Experts of a small language model.
Size: width 256, vocabulary 12846, 23.7M parameters.
Experts: 64 experts in each of 12 layers, 32 squared ReLU neurons an expert, 4 picks a token, a shared expert of 192 neurons.
Training: 215M tokens, 6574 steps.
Below are experts of layer 8 (counted from 0) of a mixture-of-experts language model. Rows are named router (the router's row for the expert), up (a neuron's input weights, with its number), down (a neuron's output weights, with its number) and show model dimensions 0-255. Each number is 128 + 32 x the weight over its row's rms, rounded and kept within 0 to 255. Numbers have three digits each.
After each expert's rows: a language model's description of what the expert responds to; "comes after" lists some tokens at least twice as common just before its tokens as in all text. This comes from a sample of Wikipedia text that the model never trained on. Tokens count by the router's weight.

# expert 54
router:189066092157138090106097151121112134160150167154134065152179155130180164186104158119207126189146088112156114109124078135124132151134086118114114149133143095131129137129135150053136109123185138079127113090174088134122115155165097110141122150076157116117168073157101171150103144082151126098126164102146120175152158105139146116089171110136080078116154082173140126132165183169097162145090138159149124043108154129122114106161132154086125123104119135122075180152131089083126081122142171175159159123144160108140113071101137093151133111228117100120121095117091112075207169189153124111120092166095117122096133143112111072157143158120177159114128161167095096155077121111109181073088092137159111171143110151084151086166168095068156057102124126126160124074104140126210114103131112
up27:138130137127152134101095157124150130159119171112148132134119185098125081110105091086157122094120097155107152121095209155070091131098128138138164187178140167129148182088184091162089194195140150138163101108131141138094145174171151083133134090138092096131115107174161085146120062187117136130094115079126126072132154158107151104151127117116050135137197084088042122124147124126096072123164195106108138181127144155163112126118046144131129108145184122094150135168137132161137104163186141067118141115091077078073165144096114078104120160113135145129141149098078128111156118137105120149149138177116149106113133126138121074152123209125164119180220130180091165136079108091146174099140142101106108155106093155155127095146141108121089131052191136084125151148115118139160138152073096
down27:083175104141106181178168071089124093084124097149161126165164100131111127150162130142117114157144054144129115108089097164111153099090156086139170139122183146202164114124183120159148154174145093094137186156095137120167122150108103063143075137048095145090209054115163106140142159087126117097143151101154114104180105086160096167138169171172144082095100131113167127182172158109192102126135109127128126129136135134140137167131120150132105145153075192106119120116116111148149125140135112129112138108076124106147090155138106136180128101125132121184110170068116123218094113165118123059166130128108136119063152162104135102191102120107106155142086124202125168174095124134149144132106199093110166151151111108132054194092124112125170115137130129170164128175123094092089111140132206
What it handles: Participles and adjectives after is or was, and phrase-openers, such as known, such, used, designed, available, According.
comes after: " was", " is", " be", " are", " a", " were"

# expert 6
router:170140119159119094152150139128116148151168167125130151102102149153113099122157118099142166080107105129117141084078069127100100088151122123123095156113170109127165157092124130104116154129131151108108080138128139124131126038137092171157132152169159085172172159140114152100089086119040065132178160136100181117116062143078122102141122126096171137171142089135171172146108144107090176128080126140104138120124162094135100112142178102077137112135139138119201126146183131056109101085138069124152079110186174108108059102151132141157150104142172111184130139152102155088124166143181149135162091150067097118112103131119151084155144113163167094079110131147123152165198094105098189111177097176145140137175159108121167177133119149115180145189061143159162103168169150092228168127144072
up0:095180124120166177159174118114168112120091139113143092143158107159193140104140096105136192092123114157079109140146106124134098112041170153157146143129119152107109098193133107133111132133091054096115109145144144164111175154106083122097136079102133107094127101124090150213156067149127115133174062110140155173212128097116074121071065076153101111111071105105142045093135049072191136109153136098132137089137182155133178111059125167113138092088136126090100057119100118124149126117117117111106068162143169155126065120098156102058140134119182143174148130135143167087143148143116132130102134082122194096156134129136113176124149118104123117144148113125107118156097190102209089113088119114108154160147143145097123155060144130113112152080112083156106140155108100132087161142118131
down0:103139080180131174145173090139173132122060159157167184187146147111145068094159092156167188150067120159106122130112092153169138166112081175140176162191113158084112129159142116167146132123097124140076192139174100137126111140132137094140115080115108101181161131140140160120123131125144119143099061195121158103147156119123044167103198144104197131139094110120103155138089125082132130098161109150138105158108156157123043122120166150136097107166202126111130118151112117145149145098107168143079104114090128140161091128130071209150145155083103173128147080160130153102130152102189085105115118089179148096183120159172134151065138186175149135159132145122094126143182108118128114146152141163142129141149128045078138160095082134130155155133114116147118184116123133136113178127207185
What it handles: Digits and decimal pieces inside numbers in coordinates, scores, dates and table cells, such as .2, 1, 199, 0.
comes after: " |", ":", " 1,", " $", "°", " 2,"

# expert 30
router:152098105101092172097117143094128173163145071148093105110132153119093122190161133073101131153171122146123174111178121175080163153126111092107097169180168082131159074111174103105181148137088115128160179153138100113180170095134129088127109144189106113153128152177097156136124152092107121145174161095126157102167161103193139143093147095092161171123125098144149134142152113135119172071129073151141091128092112165075101088146169136125126046058182138085142159090137083094167176109118103145140194161143120090087106082151106084162076108158155118164164091125105116098168156069170152095170093157146161121083091147104081111087145182138094195111146166139137140143186143196121156144142112154169159138142149174179081100117137127122144143127159067151143105147090129096111087172170170
up0:074078132122138183173158158196150163153091145123146100180159127103162124138177077084134179115111126120141159135117107138138121142061133115080118167094143152078180150121159153080112204125106155149157118182157100060134131095061159133175151101179099171076137147183151157141196154164120114150134156061161074095132125099114164130181122139149133144127117133051098134070142104137107152135118150117121097090100115112067120177209122109113124095093088099163092135111061145142190135077137119153140162071125098101096120150132057120069090160144150150146137138170135127103135057116119098111152161132153181080146117086149166150145102095153121141097176105129133180094134150216139111153088165140153144137130115153083153165122138124089133149123117139159057134127153137082100099160163172
down0:116126177130129154077175093153112213126147121142115159103116126079102179132139177170161136160127121135197155106101107162129159093123070132149061117089113115082126145079127092084148149131116100153075160095097163164105140103160202142108135070084089114149107090120074107134085153185096111161110154082171107120140115128114117188171169181103127148066162150124128175125143154117135101134126165189176111168145088151130114167127150131144110139149093203091075154106076152054105162179156145132151126054133146213117151145119147135123124136149063183113126118124157197117123150146093152182111128070127109114121153109134124113154100167173148102122140130153102119152123135157068165105129157132145108156107117183127174121051110117093101124201134073121081109121182150104098071170092127
What it handles: Line breaks ending list items, infobox fields and table rows, plus == section heading markers and table separator rows.
comes after: "\n", " |", ".", " =", ")", " =="

# expert 57
router:130125093156138146063103116136098132182127066116092106092111144152086067123136155085096162131175085147098153111110135131070119124076127118101148166099149129144083098141150133105134150111128137116182099151164103115093167145147084119157098107207123155112121142151127151091136176117160147140151150102177093149167166149167131098103140156077163186151159166159145080147053071146118148143092140136158123100116119132173119111137198143077088098085092158163111092106118046133158101191155160107162132093140112121116168164149149148075089129135111103095110164119120102094122146104148181100141118036149161122073156147107180115026104112184072166096114128151095105173209143076113142151140117136199158111153109132169167110088164103157119109121135173179158097134109115130085087128094060
up1:097144143156137165131123112089162224125096139092133113127110153132111142123139123132179113119063098109181076101138140082103119134142189154106116133132093143131126085130158067112135176128126180117065151134145085173134136108112057084102136082107119145136099108086198166149120143105141137121124183081177105143174139155135154119085072125138190090147141164127079124095127065177171097122134120150134135088117101071118131108086166101100145096073111109149113152135128123132151130135088097167092174163052106127163104151130132113127188136126135072158150172149041075174194144076158113184172143107085140191068101116149126109129108124120073101189180139130179132131135085124117148094129042145176076087135126160173114070098117096098153150129180076144135166151111128093121152120149121
down1:162146124184111156154098123073111183119093106120087107136112095062130076125118080138111158183128177089202166090135099147101195125173133135067086127139135135202110116137165106120122099160112136185154119134163154130125097102135138128101081096187098126024173116090120154093118138140150146086111088169154146156134101178135127144155143131119098124106107117151145167150160137122100183119138147168087141106143143234145135111092140084125108105198137087165134133125101073052124116109141055178186128107075096183156165113145146135161122119146103105081180083149126097124131107135153174132156090175146114173109214137133134099149108150120192092151097124124148201165135138111169146135120110181182082151119121118176094134131115136149139168151119087135134095081099153112123156118192092
What it handles: Abstract nouns for roles, processes and economics after the or a, such as position, role, income, development, design.
comes after: " the", " a", " and", "'s", " The", " his"

# expert 5
router:174155109148097158101151141155106156147149152122134099075122154169059122150140146108098167164147198103116182139089143163180145103157082141100155096108139098118112188090116088099159142143163093154155121168135115086052095146127109085142123173151129109170163172133110146051083185222121068078112145098127140109094135144080121120109159124124150134154142175077106155163126106129116143138078090154131160099146140106132095102174137113146117084101100154107177135117126117110118105101176147115169067075105070114059097102137142066139197094186172122146095096108094104154145166102158164162149152138116122111226150122188078157053150113135111117108120153114131151131100107142084153115147152150172183179117120174098180190156160149118142137189105107119153128130103181120164102094157149
up0:107123130108120083157145132127141117133182105081085121050093101106098153182137133143133114153098144143117115159092166147108086148136075201089148120111164137132088140102078113161096117165121162120161145126168121121122132102122144108124148139103084110108072091109185121093093129183137118089097163120159133095086111169125126119065151069108140069215109139091095126114141106123119084105103108069094063083155107118156086179116120118181163111104143154149124098215050111110119168170236121152128125188121049148134176124093133100140186121139181171123180136109121107063156140149104157135135192149111149073109134094148134129092177178174077153158150079088133159080129159138192148118102164149173166120138168133112110102181107154099131109174131093145142121134125133081112137169119122
down0:092136124100176147148094164080126172063139138132112140169058093169175133086166094140117073135113123082133131071110149151157197143146119139067113130125142120112142136084150138120097142100120141134144146133170053085144123092075179132113115114162088133055084106110148108110116072109110080057130130154155169166077120129170111061140105120144151169147106097164147159121085171110113114167101118062134144135113113139136067122067133147080090120119130149128121095153190104126077135122157105189129144105113114138164058116121145112096152134120080168141120118121121118093163127166159144120174111168117165179108110106128120118124150221187126131079090120137193197138127122196075103119087111155128187133156179140119064141101118132117219064204119152150138108131115093124120147132081104
What it handles: Numerals, year pieces and symbols inside coordinates, dates, tables and infobox data, such as the minute mark in 31°34′, 198, 4+7.
comes after: "\n", " |", " in", "|", ":", "′"

# expert 51
router:119107107152085161107145148096102114116183139169133106116089163175108137161088172168124130114129104175139176106147113164179150071148125156093129091067143188137138155108149184219136158195132180160098108148078087097167168155128105109119114116155130066109172051156151136132187171106124018071149122106193140135138152088127151146110161102151148163140142141153095151169154157160082168160121128147154114146101153152121144127147159127161122089144107150102120087135138113098130118088127154108141170080129098157175204098191131193112148127079127112102092115078136119164183117128155162113136170147121088114096148150114154114131127115120126166132113143070103112168150095115114148087121139121108132142160110176140075204140073074234153124123156192145144111147160101176092134170093126
up0:139141125181182132166186154107103108105089135125145137157168163113129102058108123130130109086159104156104142122138138072095099082097128180122105153120139166069129149146116162068085154163145108132079175154160128137198139114018123136126069132097096081152127041107128097128115144114101067139098143142132148147192130106153113109133128104143167122171083159158073112116119167145096158101149155097124165136092156159121140109119174101107136114113124147138082125135095122174156156077179164128153121154202147164168172063161081103132156140115141129116131146108153111145153079126078100141125156140125085122084120103093109181135107056145159154166132072120074147154074143138180178118100109125096148141204100108152155128163092063114128083167174171098067114160107141189053138123099171
down0:098069125113093111139162125129119137175098150172125129118150165122119099114134130173156124105130166097159095168139135137125124124154191139100146161080197139148160162114135205151082129108137143119098120174185091140122140101130172122189197094106157095142129175139090137170139142125064167136129134142166069128161163113156081118154109155160126091187106148124105114202075101143160137108065134113187162151122111160151157119101061131149128151121132140115109102108178157129106100116163190132072101161141140187149112121130115123114096138153144162107101120119048142120095185117125204076097139174114151181134151172077142077156157110182189087139169180094153122152057086134149146146135130080135087111180158099090123110074066180113168131151099106118074122229161114146134156129100128
What it handles: Past participles and main verbs following was, to or he in biographies, such as appointed, led, offered, served, moved.
comes after: " was", " to", " and", " he", " were", " be"

# expert 49
router:171147111163137134179096135120111133150205125163144061123087138175141084158142173115094125106139096175091152129094108181119112125133102185095131152087155133141127097133113134102190131092097173137170112154128093100129122164127096072109099060176153092128140184140098151101131120088178084143168124111065121121107156098163130073105110171110162149165120114146083123145104152052099140166086113139152192119146173107157125081151180185109108048082089172139156094125149078136186142207146135100163122115131127128158141129143153058125125130160188124105124077116104101115142169128143170086143086097161131126104183172153094113163127070141169114151105163139128147143104106143097088109146141138157134112141084104094150162040128100133191136078066144136158105107108126103070193152123055
up0:170060117092162091139124113139099116094112181080150105176126139106115154120155068194091170078120147143096120138153112151126076136095079197149137118162112079133171180102134126119184093151112061158168137087125099049129147127169158096090138131163128131156106130096127125076128094147071153116126132082073075094115127111111151152087113148138144113102100104131081121074052130090157082139122118151115178105096126121085178112133118154099125141102115151115146069140113189125104103110153060185128071140092173156098160136130113122095098150143063141164164079181160109087096123068151139124176182103178142131157137139140076093134142123077139155152191183144154168180112105134145150116113105129131103096077115145116070134142115172186118076161080127107054129091156166138134070131122166
down0:172160168162134109109051126235090130104146110068094163099142042138098070072090163094106097124134091169126145150149169109133156178144112147099179136096176142139177176084161144093207170182107091142112146134120120102104160113112131159086062116115130162113123134142158161078129184093117110117140160096120135165094151123166189133123108086095121075098146082087102098069101130147129129157126095175096128164139142104120178100130107096154086101163182141113160099109123120105136123148093077150121144147107106129117106125113107196110102139176104155110104121116106156096076147181102192095128168129060186143135205114134074084104102161171064170154116105142111170152129144121090077129141065043137117151115097123146129139118148099135109108178092106136140095154135109125123133127167111
What it handles: Number words and quantity adjectives such as one, three, first, former, largest before a noun, plus time zone: and Summer (DST): infobox labels.
comes after: " the", " a", "-", " and", " as", " was"

# expert 20
router:158160063162178141153102133136125178162102118159080093090110164160114096175153143126113102141149137160155140135077102169118150096171103113102107143072157116135160128133112163151173130124056083172065123125163110094153117069140103117158103135171154116155147163103107155122078132117081058137150158128186128127093194086125131063091149109096178152164164113156153157143131129165139188151107150144151185174137159134132121074155148154126082073105109145064150140138103065104167099195109087108140143128166074115172046126089086127135147109124118151137109092135094176141101154108132148086159143135066108115094114132164163137135097155181117041092099131156200105163165096153099165097134094145156135171134158109088150152090158140083155056135070145126158132183092122135197131130164136
up0:116115117107161133109132108130099108115120135116117107098073117152103141128112143152121160130161170167082101150152118121147087124092146191082117094099146129122118072152097138142145133055173120146151156133105127114111090161072100111143133109169101218143138068089121143162168140147103094143119091112137119065148158087214128136059167156169121123137192021144085112112105152145084116152127114108170195119089129156153183096091159141146122153072092092141133079194139183126111102161187149066097159103151168128142140058117078142101136114085123147141184104072069145130148095157082111083106185162159140158089104168124113081167098135203122200169142191137131097078133156099119168120099124085131138188165130129077111099128131145137138133129119153127144145079083120124090152120145163
down0:122093114187107125104097120098133114114113098151101165097107152135155129124148216131102091130142154163129055065179133093078152115170105081122140159165202085136106168113104160123117123175076130139128166160142135078124071129149081119169091133164158084081079192130079071117168105115165076132121141071172160171132148134131155128138097178145116100138159159148171116122092073148121150124093158130136106130120127183143098097095131120191101093151099109123175147073157088089099151114190125135090159128195084132112097130127116141098165139132193065129188147127108175135179166134150098094124142101160135131182149119095085201111112103147154164145168121119201182139142124137112133108151081125134074122147147174039143136096130073128133166179133159151113121133094147096123099096194093
What it handles: Numbers in running text and tables, especially round figures and ages like aged 90, 400 metres, world No. 1.
comes after: " |", "|", "9", " (18", ":", "6"